{"n_experts": 32, "experts_per_token": 2, "d_expert": 224, "normalize_top_k": false, "routed_scale": 1.0, "balance_loss": 0.0048, "norm": "rmsnorm", "dataset": "wikipedia_en"}
Below are experts of layer 5 (counted from 0) of a mixture-of-experts language model. Rows are named router (the router's row for the expert), down (a neuron's output weights, with its number) and show model dimensions 0-191. Each number is 128 + 32 x the weight over its row's rms, rounded and kept within 0 to 255. Numbers have three digits each.
Before each expert's rows: "comes before" lists some tokens at least twice as common just after its tokens as in all text. This comes from a sample of Wikipedia text that the model never trained on. Tokens count by the router's weight.

# expert 10
comes before: "\n", " The", " He", " In", " It", " A"
router:142094167116134090129083135088141184078146120132147100181084104065177057192141095109172137191120105141071129178144134135140145082152116091173183136105151138113133109072123094136136119113100089047085135118094163128124179167090177163099132172102128107108101083137147142190135182148126118134113129136109082168102155121175136153104099131087119186121170132084087101118146140081176130136105153137079112061141100143143143154133119150180146137102020128121151136147078090162116093094128141101156114153089104124102169148116093117114131120120087095184140164187165072109119142114090070118
down1:142112084123161118095125146122114111106092097144115132130091121153125135135131170077142167149087129102184092133125111127109154181128112151203054167078071129078089169153129147146143105111122175126138109153103142124120054088092171138080167135083130100079127131134107144112069050140119143098115168085125165116198158127179122166103117177124116190141140077097107136174141187095086147082155084117145142078156150102133046148158135152094094185116187127149155167155160108149140079126164087076108139171136083135113160096157118108126095132088082116165164094121059154083174088126144124109

# expert 25
comes before: "\n", "|", "-", " 1", " 2", " 3"
router:147110129118163105127095094082141180106148156162094043147110101144037071155128127125134134133106078150098152160131108120201130075161116091136120113149074156137122128073148057126221134123115162091104124110132120145139176120084196135055140132099163062098142114119133157100128111127115118179118141110112087120118120063160121136119096169103115075150148129091077098117160146172116080201110153122081127127148119135159103157104082172103105085146109134124180125159109119198139102105135103143097151122152098110101171113101107124126127148081123119180140195209136170104163154067108098096
down1:130160159120157091134145157083146088109070143141163132094099110157099118150145148096095080182120088084103210120147064192108184121138153206126140133160150130095200148160120176099143076188105146102122126087136112106206114077097125121115119124153111142151149126141101071143117117098120132133109137097115104087097095124131025154189097129107130133070125092122127116141149168129123134098119111107140071107156189138144086178121114107069140133145123133136096075118085163128133065139145111083158132128117099174090090115139106125107081118181194088092175101063164139148140138158109068161

# expert 26
comes before: " the", " a", " his", " 19", " an", " its"
router:128117146105152108128113132079107155116129162134119102189129102123095112126076188114127126120131123165091155132133126114150164082144082076098175158155082167160105104172145125154181147088093104123088153099124159144114135140100161143112173213136161131111096134099123130170173131156115072155146115145094070034075160128178150065088112164060124222089142151088090127106140081142224098153140137107099121091164133138151114144120109146156141128077151152111135175138164093143083113109164146142109103066138089111070153160127152119127150149122121100184120164166134140136049156114085196136
down1:129164168094137087182123119126173127075129137102111101073140128126104107169171140128071121137098163116149186142107157111120124196089107086136134132118132070163107088143141066101112201128140140099149164091065096227120172187111062077172070129123115116100173107157132139098152110112081123123156107139144132118125158148163170145132107164166173158104109142162181104080104136107096168071155137087185113105113159095108168156114143066108140078069126138180127053148081124068141132110174109117118114134117110164170126105089164135139155109115111146151143162184156089101150120130169074141

# expert 2
comes before: " by", " to", "ed", " in", "al", " of"
router:139079163087156128111126146086122120127123151100125172105114108149122156130107114103161152155106145174110144137113109117176133092150107131092117075163090161094135122141153158123195105062131065149093173071103172131148127165154131161093155116137168209106097157123163126103137167223122156123136145178125126144087149129179154098131114120050093162171095151113185085204097098074130142183134163133100133156159139152169103153080134084087178183163105179138114140149140102170142139111106141087111103150152063117101196187103110096130155114128143157209153128165082098131112152136128065148
down0:142143089106089106124105126073163128122103112184084076082210118174115090127127132102082076178125109138083127119134121149158101141138070160137131148138203134094171108092143176068106174160103106084093135139030103172138113198110175078140087147122111152101098168093134094086148137146104129088141184130142126125146114088112146155125125073123125120151165159085097124129099120109081158142094142181119131167170040140087118104132165083117111148093140102126171105186124161208108129096128083162112155152094133183183179076121135127155138129114082164125141131116154086151125081124120149151

# expert 27
comes before: "ic", "y", "ed", "s", "ity", "ing"
router:129079170135132147097105103130103121122151152088136205137097078071185100157088153073104123151155165164106113130138118101139148100138148099116092148127128177191133176126173122200167134073113181107109093112123168107151114121089176146075169156174108167131114100130097112123195140126115094141142101130142116185109172065152157170148137127135116158093087173141171088158059084196197127127109184120082176148119150128162127141090154098073126113151122091114132163145117129143065129105170182145132131129153065094106166147095129132066185135136137141154086146158088180122156148101182137084
down0:156094152081088105122130093087156207120094180128152175157126074123052124127130083081155125121157126108187153151162160121134117113114123149096099069109053127111121110137101095097114126168107116102117108148157202127160104143169106089094127071162124099077072138150116172121103118069098115110118161139139186082117150122096189152115132107118124112113103163187083078138150146135115196105140096190178128154158114091120185116148093094126134124091109178120203125096099116121147175120165176169213127136157130157162083127119096118143084073130132144150129097172129129109070136082146106178

# expert 28
comes before: " of", ".", ",", " and", " in", " were"
router:176092162067152135091124145075133084087149137121103099117047093152128131149141090116131143129106091151144122124130124137136178101168129038122133148178097129108089093152149082113193160064124128160116149079076198118121139146153194151091135109127142049092100104169129166116143169220128108159146103142120101127118127083182164149105116127090162149089181132102136127121174104132106099093130112120112127139140079140184091136126139092131135129164137150143136189133168112210157119156166167134090110140153097080106135215141162154094086147033156142119119157151110154124087115152091132135
down1:104147114149097162148082147108180139163104103196107088114124136158155084128088194163120111133129112182173170097141088102142081147120110097138086114071094106178128124177045126138167090155141077149107178161096150144097141132096137137087173109092154161145094075129124092187115155146153097150041075126112148131134094123150099141131178094145147110152177094144106124151073180164159142142071153161161114153138112097169123132129181103136130149165152084166154130083105143095089028138097124075094131120166206132118120111164123157097141132119139109087094130105162160115098072111176085141

# expert 17
comes before: " |", "•", ":", "†", "Species", "en"
router:108106155131146162103099090114130159063152154128129142112099139141088113106113132084145164077109121130104127136171114096172193095179100107141122136139077112137164103120134130172172073121084172116118129124148132103114186176094197211129134191142137129116047122133112155137157172171117101133128087166050114084103196058183123151118067175085158123129144104117177096144125171113149116156099097102098107133145098122149113099094169140116104071136105148117170081145130115208150129091118067134094148092192157116114110119128178106110105137085134050129171156152102123078140135130064127104
down1:120143100146118163087169131133189158075187119132091161190097109133127160103132085131116093153114133085152101102133143093147138067110093096157081134190120165140191171143045151134159092158076141115137125110128096178119040085178131178150125135106117099131102114115115103109151152122101121109119154108132096117171126134139171159121147034087162127171079176102126116186107121091125150164127136127120153143121104160101142123067143112133157108106156118131100133090131063069145165121174187217177096112117093141110166144190141103121142065135188173110078168167160124151146130165102124109

# expert 29
comes before: "s", "ed", "ted", "n", "tion", "t"
router:101080128155146138138112155104080171142135103139139154154099139133177057074123183079077165146117116168099141161109072096160127115085128122110147132130202168194146148147118119099146118147120152165098082088094126134161109129058164155097124139104120128133082155105176190097129136211124117102108113181091108147097133042129142107109134125079106141105107175134192111140129132121106037189156092089087147099123149161140109131116137132169082149108108141119178137155107124130105167056129134213165144183142097150130131140146114126111098135064107130173131118159203076161130139166147179122
down0:089178186132120098195155101131076101146109099199093143105092126117073147173130061106151092154089159102156168144134109128095160081146111119150075186082156112130172132096088134058159078093107110144105053105112082124147094116119131123131130169089092140136123126133118138117122131165120101155112159086135132143101121103112185119095121091089132122114163165103145129181087155134117148153125099052191129121146149140125140139120211215054122108122132094100110103127192108164126125187122162122091122143122127051140088138133079085088119120149169085153139129071137133070108161099158136176

# expert 31
comes before: " a", " ", " the", " in", " re", " been"
router:175056133122131137137129146120152077114151130121117191195098086110054081134107151098090103160105106170093156147110124105165167118140132100111154134180120119176132110183199085200179144100092106074142172094108158149099106126142115138097155145133228110099122141111140139138152164176072098124159097153132113125104172085161152127119102113120116141098111163092139071150114102107204069120137141092121122117186140154138101111124098114141115127110106160097142137149102146143112169123178126017122096115145077129103180132112152143118112167101080088160118129161116186142116161109068207151
down1:106144111043113154118076108160145072148151114068160093127123099114148163146151115135129134147149133158112149188156088099102163136122137175088136119139121039144182125107136117160118126106137090155082128124074218143130168112094137080173123123117151101086202104088088151102133099087130143115163167126058107105200108071131135179159106177106059131129156116127136142105132093179169130127128089108091112104153171104055166108117147119133150097094155165155165117112154152132152092200141120069156195143132140100131146116147149113160081093127133153131124123062159139147128081099210155127

# expert 4
comes before: "s", "ment", "ter", "it", "ct", "w"
router:143129158094178100126108110104094162124095089103133161157115088070083104099154146117095163135129130143083163095179107112182139124127117112136053167127063166054095093099155085140132141132104156135110164077108161085151131128172121170073050151052143071119124144132115139109110155110095096115168134154111139131125145115151108055141119125100140101106165157135209090100146103084081109125106185113100132109122127147166169141104154120155115136159057108149149177172179131143101194112165127167125127132179054154103122148079084136113119138073101098147162170182162102111184127161168170136
down0:169081120138079151122133166125133136116146139134193102107089169093169197082134144131168159028029095113126168117129124118113107121168130072112114141142142125063139127176156081154142101140090105128089143205128103127176123125090098093116159095078097078103149170141186089157130103112168153121094131139164157098112124129152140100141090124152081148162141056168124120093168181101158119154177091069130108074084131122119189096136087097089123131105144106133104070119109101156114104190141104131124118139084157154092144115120153158103096142151073102166119096111114064074120183137165112136

# expert 22
comes before: " ", " first", " f", " re", " st", " p"
router:161106138077152099121094137089105168092146132100134178180122095102083123133095162116133150132131136165121153159160131126151141103150074068102098179143146165150097086196155125153158141086117134115105156077099136107122161137044132131119107126166221119093101075140145127126167145147152061182163112145073100091098175088161137078081122162110128078097190140101101110132143092117205084171114138120097117160134121154144124100122110108155114183076169174138124180131136096156134098135183135125120104096138027118081179156081169108097142166134122092096125167141133188130125151094086147098
down1:159094115133157088115109104098102076110159148090128191149128083131123132105139089217133169142148164076106123143174137158167145167111164151079145126114088097181104155126095121146110114158151173105041123100178109181150129092112137125115096180111110140108126125100131175052067107151111127117181064179169183142155105127063106102162149150130120146127100078123140094145151137144107116127152152090169171091182106169163109136143097129102169105155144152096134093113125171132117143116151173070125125154161187111152090151132162203144093125090137104163123166128218127057142147133157071106

# expert 19
comes before: " |", " 0", "%", ".", "5", "2"
router:188124155156129098144077170085118176088151119145137082161084084131165089125150131101112185158134106182112122129121133158129210100147074116143153135143125107123119143129130106150140127154036115072038121037109136100097144148121197182127106170128158118152137140146120178136132139188110132147138136133110059097111154075132138136120116163058160135090126119130126076103121063135173094150112125067070074098170139132162108100079131131109135123141112156086137113160167054183153141104122192103130124124124107065154111186107136138108117139106103049143092141135147144093147139141112086102
down1:114145129089104132130158098104116187147109101177069160169107107146140194109147162077133147120096135138093127077140069172082186111116101156099151112163172132152084141113133212172112052130122120138173057130097073129123067138146084147128140119157117134177113120141076178064128122109125122111145177132093147088106100141105104113152144121115129091067149211135184166120136110135107137209138056142146132127106084099137128178123181105110067157130128115133160108140106114121135145098214088143171125116110212106087105144088157100144156114176144126092170146174157120153142130142116152140

# expert 0
comes before: ",", ".", " of", " States", " York", " and"
router:165149121111155154127117134099114201076139157110128101155058115163123114133096103123110163133104067124092148172126126116126161079190124083107129127174060144168089190115137120159157154095126053067106104098090139145150211157078151129118098131150145085108092138146095135103168159189113122098135164155137115157119105105127160128127132125111138145107172157098241155134134076127191096164102085120101142136164142161142163125064146081142114128179129134103178150154178125160164104088106111142125146146132042119104162167083072116090145178102066103114123152151129082115180154127139107108
down0:148144106088082124122148089167119111174157158124143063183126111169145063118140066245127125194120156123129132083120122149098187092115174192110126131110144122146124125134143133110098133138096106098140119132169095106114156139140114086115144069123148070130096129245122107129091186151128175132149112116164121184096082103150119116144131114126086097160127098160150185168143116171145182191129093139099124155120142090118113143139108068167156140185128105108111114171108105132151140149153127149161094172089123158183075119098097154097108151124169097181176121066077089147147119101079133160

# expert 7
comes before: " 19", " and", " the", " which", " 18", " but"
router:124163163116137102115093148109118155099141119157126044131091087109106124124109127123145134176114150160063147130133122142150142087171101104164197165133189158168093141174132135173098164123083121085090165110131160165115142151105178165068206165112175135136099150132135165161148179196123123193142109129084110072098150109163142123114119129106124133094145158115100094149149095133143105128124193112055122122118087159176138197074111141109167124116057141115188115146135114142139116101131160056104102105093085103102140193109095130103133153084110114159124166173181082093150143063085107069
down1:126118051107177109107136138148090154148108140161102146134138158117124206161129157157156187165155141165060105152098169116154064147143107120129119135110136158113114208124140143141148151097138180109177117172121146115065148103063142104162141134134071116159110120121148097115183047139125036076159111164128157128158157132102154142095121162135124147135112070143100198164129087155148099178128114186117167077083103127135136077176115077091138131136128171115078163155113123150184135065119127125103162154104074147098115114127148085163069128155121110075126075121120156184116082123157080137

# expert 15
comes before: " |", "A", ",", ".", ")", "S"
router:148092132093128093163116146114132151077118127075151130155076107115128106180113079110135136146121112157083091163134142120129120106119104067073152115146107185132084140069107139136209172146110170080080103113087146097157198128085184129120125143115175085070108157189083130148098165138122098124134155151089102174123167115121154087105101140136092156129184167044181113146147087143128092129114090110112117102183106152170092134058133117075056156146128122124136120142147124143155127106186117124087109153099128075070093143090158128108102182102131076160110194187139101064157117157125091132
down0:119168116172103118088074183162203133147169076125157205061107130124124105124127120129134084113101078113110147098106112164052086146129131176098151217104076133072126121148117103103082105141087182107105138109119141158145095167131137110133094175108116139088168158130141123086175093152126110157123133072188158166176138170147192108131120148161159165111201141067086147159183102154127122122133102147132164084146160140137111143148132145119146129083107176116153194146098155176105089119103158159091117187130127170146116117091158125136157114089164139171143107094127103158124133083192128063

# expert 1
comes before: "==", "The", "===", "In", "A", "="
router:126099142116149100138089149089143129086143074117089145174142111109160077142076164087157155162164113151108153182105146112125142063143090129140181177160131174151155117111135147110154107106107162057123143108071130126104181133093191158121122145106164129079112116142150172162101192121110108136162121131149031134068157087171128118112115144118137128103192129051140072143092148117093125194091168151079120123170126161165127110083116054149127144081054110085152169136162096183151138108145138102115151118149138139131157137114141120143131129114139133174168187147112133090193190145105123045
down1:128154156150149123159097137146116110062087104143099097163109130153102170096133100087111129053108112056187154142119157127083121085125111128171148117139115136118122149108105172087158158148186166164166132103084129103094172151098110101115104119154067155100153144133157087116080125108106120109132151087125096074053083082199125110155096102158164156122174110077067058138107102116139147117138136131132150171113140139105193082167181126159158203149137142110157169136140189143143111114150111106147114174098062184132150152094182099139131117111180073120145114117124074159098080144106075194